From a checkpoint of a small mixture-of-experts model trained on Wikipedia.
Size: 10 layers, width 384, vocabulary 16384, 99.6M parameters.
Experts: 24 experts in each of 10 layers, 112 SwiGLU neurons an expert, 2 picks a token.
Training: a variant of Muon for the experts, 4392 steps.
Below are experts of layer 6 (counted from 0) of a mixture-of-experts language model. Rows are named router (the router's row for the expert) and show model dimensions 256-383. Each number is 128 + 32 x the weight over its row's rms, rounded and kept within 0 to 255. Numbers have three digits each.
After each expert's rows: "mostly gets" lists some tokens that are sent to it at least half of the time. This comes from a sample of Wikipedia text that the model never trained on.

# expert 20
router:067113153065097144154154132152156087139095125079151123162146086116116122121069092096063158156180137134132120117086177089183148161118140055124139111114107153160105107146111145089191161157082086096193156089139133128192122103129137104137119077067169180168152102088103104119188126065143134118149134078159123139133155123122102088129111119113085135106139100133140158090129109135155154176121
mostly gets: " :", " more", ":", " as", "):", "\":"

# expert 5
router:111107106079066109140115158108160126109193139174146141196081089135142126106103119103115145101126129163190150154164185107098136168095139165066167142126091170194107129190134179081186126113140121098102083161114107146155148140098090101132101136115153154143116189083133110086123122109107120111188125091052123147190125111092108064112098099127116118068137138126206156102126099138162142122130
mostly gets: "arg", " Binomial", "orm", "DST", " Animalia", "ugg"

# expert 19
router:131140153082163156124121127171145146117192091150144173137142163101181127122093075152101196096159153089119138127111157165106150125162112120135147107078072132145112155080119101180116118101127178089140120169152119097128145164161095128141104157149124142128116190056125060144122093133156125089123163111148138181142144106140152077171127136148178110150079151093107136165094113137130132170084
mostly gets: "°W", "%", ")", " century", "°E", " million"

# expert 8
router:151123104067103125097098136169138131147172109117106153138084114116152084159120100092132167184160160138117110106146123130116159089165131158124137107108062165134078153146117124118139112064085163092146103172116134154193163170095098105132119143131145170120146139130143061132138131159102148071124102140122061132116107132132050122161080128150099112119114139101092194139105086099104103143100
mostly gets: "ić", "kov", "č", "ová", "ci", "š"

# expert 18
router:112121123142167162060170188126125101150108153099131073141103119162090128153110128147088173136166176126176139077137198125149206082125111148139173142116166165152122065099100150101186185138108149126115116119090124216132145169105117128126105067083118194106050142171142128057116172140152146145128125060061113118156119127078140110144079121072193173109072128098179151094126151140124173157120
mostly gets: " that", " it", " where", " which", " him", " them"

# expert 23
router:113146140124192168153113134120163188134191111090137139166152117097156115088136118174147115179135065135123171100101143085122125111108107138082099084095086116151137088128104094120132103082095102096136141158191128158139152142119104139105059088159150155111092112119146077112139150151083144086118098115131103170207148109135142103160106114115118148107061104109170111102074122162170100201070
mostly gets: " r", " c", " sq", " rec", " st", " dr"

# expert 22
router:154134092157095128130130154152110153143164149149111091172131150122084102158095071143104155119138105102139214149131102142150135099095135063088120163156081150145112101164138159132190176122108096074086178177177174142147116133130076177102113121111188160143131143111108134142160150166163187084124141114127163185157135143160157107156119088056172085109056169104197151106083111140127106121093
mostly gets: " eight", " five", " seven", "50", "30", " nine"

# expert 0
router:158163104157159153113151133092128099129101106146079115174118117072164107037131091183124141131103135141193088129064092159150137114131074088162110111119138189102141123136144142127137132121098126096070135067127117105140165098101121121161137094105108148145118117103162119156133151124173152125163147063085105149109107070113084121094130134119092145146095167179136163176151126160202124183086
mostly gets: " here", " one", " each", "body", " months", " someone"

# expert 16
router:096120127119105139117066100136179149102130119023174086168175109125091179130088117141077145124125125121153062106172160147132124131142131113072144102133109132176180114170134108118095157107107027084165143132123101158132097134083106120090063133140120144119132156163152087123158146091149098083109146120118091119117211148144101107161128127146158131136127109069143105129095075121126112126123
mostly gets: ")$", "})", "-FM", " Democrats", "%", "EA"

# expert 2
router:108169184081136138082119135144089150146097196169154150116145145148110136100061107131133127069155186069136186103111152181152108038111113128138087167164087168088070116089153149114138152103095095125149159128135084101100169181163089141109091123154166198139086136071166106174159163117111149125102129107165128172127157075126096069106137088089126068094103158121164133136104088142112093138102
mostly gets: " Born", " McC", " Old", " McG", "She", "Th"

# expert 10
router:137171129112148157178104093127136105165126103121178132189124137161119076098128102168123152160108129088094170093122131133115167142094087138089173074133093145111165138150104084145115171088089127120070147146131114141066145126144079154120129105176128123118142144111121167146147144148107144122104124119161071149204129094087157102123109122098164108136062157130173119085138087166182079159101
mostly gets: " −", "°", " +", " km", " mi", " •"

# expert 4
router:117147111133164154109152129107182160130117172057103132124195140086130120081046144148120177106132134165170107122149142163151093096157052114125161111117151131148040116155152181115182152121067139087130078090114148093171145133129167117131064128073158174144052124116159136140144141119209180129156114164100064084087112075098119056127096098125162129107093122160138159093139121188142097118175
mostly gets: " was", " is", " had", " are", " were", " has"

# expert 11
router:133105171113081149105158141166102164166151173113140139176101167125101109125139132090094150133110127138195204140100165138151113088151126118082115124144098147133113184158050162106163117120118117115061123128115131117134107170151112148156144115092120151158079094143159114095105153151145115110156127097081101113167180158164127101123086142113129076165046149125123156127073099121209102142094
mostly gets: ".\n\n", "\n", "\n\n", " |\n", ")\n", ".\n"

# expert 15
router:181085179140094122128083139107192104152086161118100190171158154150104163114106134100059170133133101108130139060128110126183149123153087128131096163135104093121125147136146163160155135122123071099069086121150126096133122133133070153192166117088125198120094116162132108104122141148127099160146093135152178114123144113063080118167113117149145172134067238153146193150122098115180135157123
mostly gets: " support", " use", " development", " control", " training", " review"

# expert 21
router:121113098083108140122114099137189100132135207095103116145157133058115120112103133120127161110161132059151144160158125154128122115126093115121154143081117132121090090170057148092155114111123136111150121154168161141141135136161097116108106155108180162134108160113123110122164125175121170109082112126155067112132130147164134093132094147104099084078084151068117166132118161143149122215088
mostly gets: "),", "\",", ".,", ",", ",\"", "',"

# expert 12
router:115170101063178119080193108135135126152155141127141139141125114135096098098102092127058114098124146065100184149121167096128152107178127124135168113099168147195141157082090127128074146109101114105096120125126141141101115131139053114141056099047112165138123115129155106108108152074086168115116137132150092079137088130133166092174128118126140121117091106125130152145086117110214096165069
mostly gets: " \"", " (", "===\n\n", " '", "==\n", " ==\n"

# expert 17
router:121147108127126163157100145147136128121155096107067138161125107158102103113075141150126222138158104123138129136091161045160139122121164124107135127093068113134119125149072191094106096090108128078106116138069119146050152164101141107126139105093202148166132136069156109093186126092109134094143064109117098122130123103117171128131115134084188128102119149076100150122192094149099130152135
mostly gets: " a", " an", "The", " several", " The", " any"

# expert 13
router:112123169103091181099120140138162136153096197157174204135165130122069139096103130110080132208142113091122107136138089084172162187184120089093136074127148114097126135147109144162118133125135140126198138125141177159155153187133116139127093104143128180130156147113168123133111139096098148054148131152091151175129108110107115088135126071088112177106085145082167106126126093158091102145113
mostly gets: " season", " period", " Award", " year", " video", " version"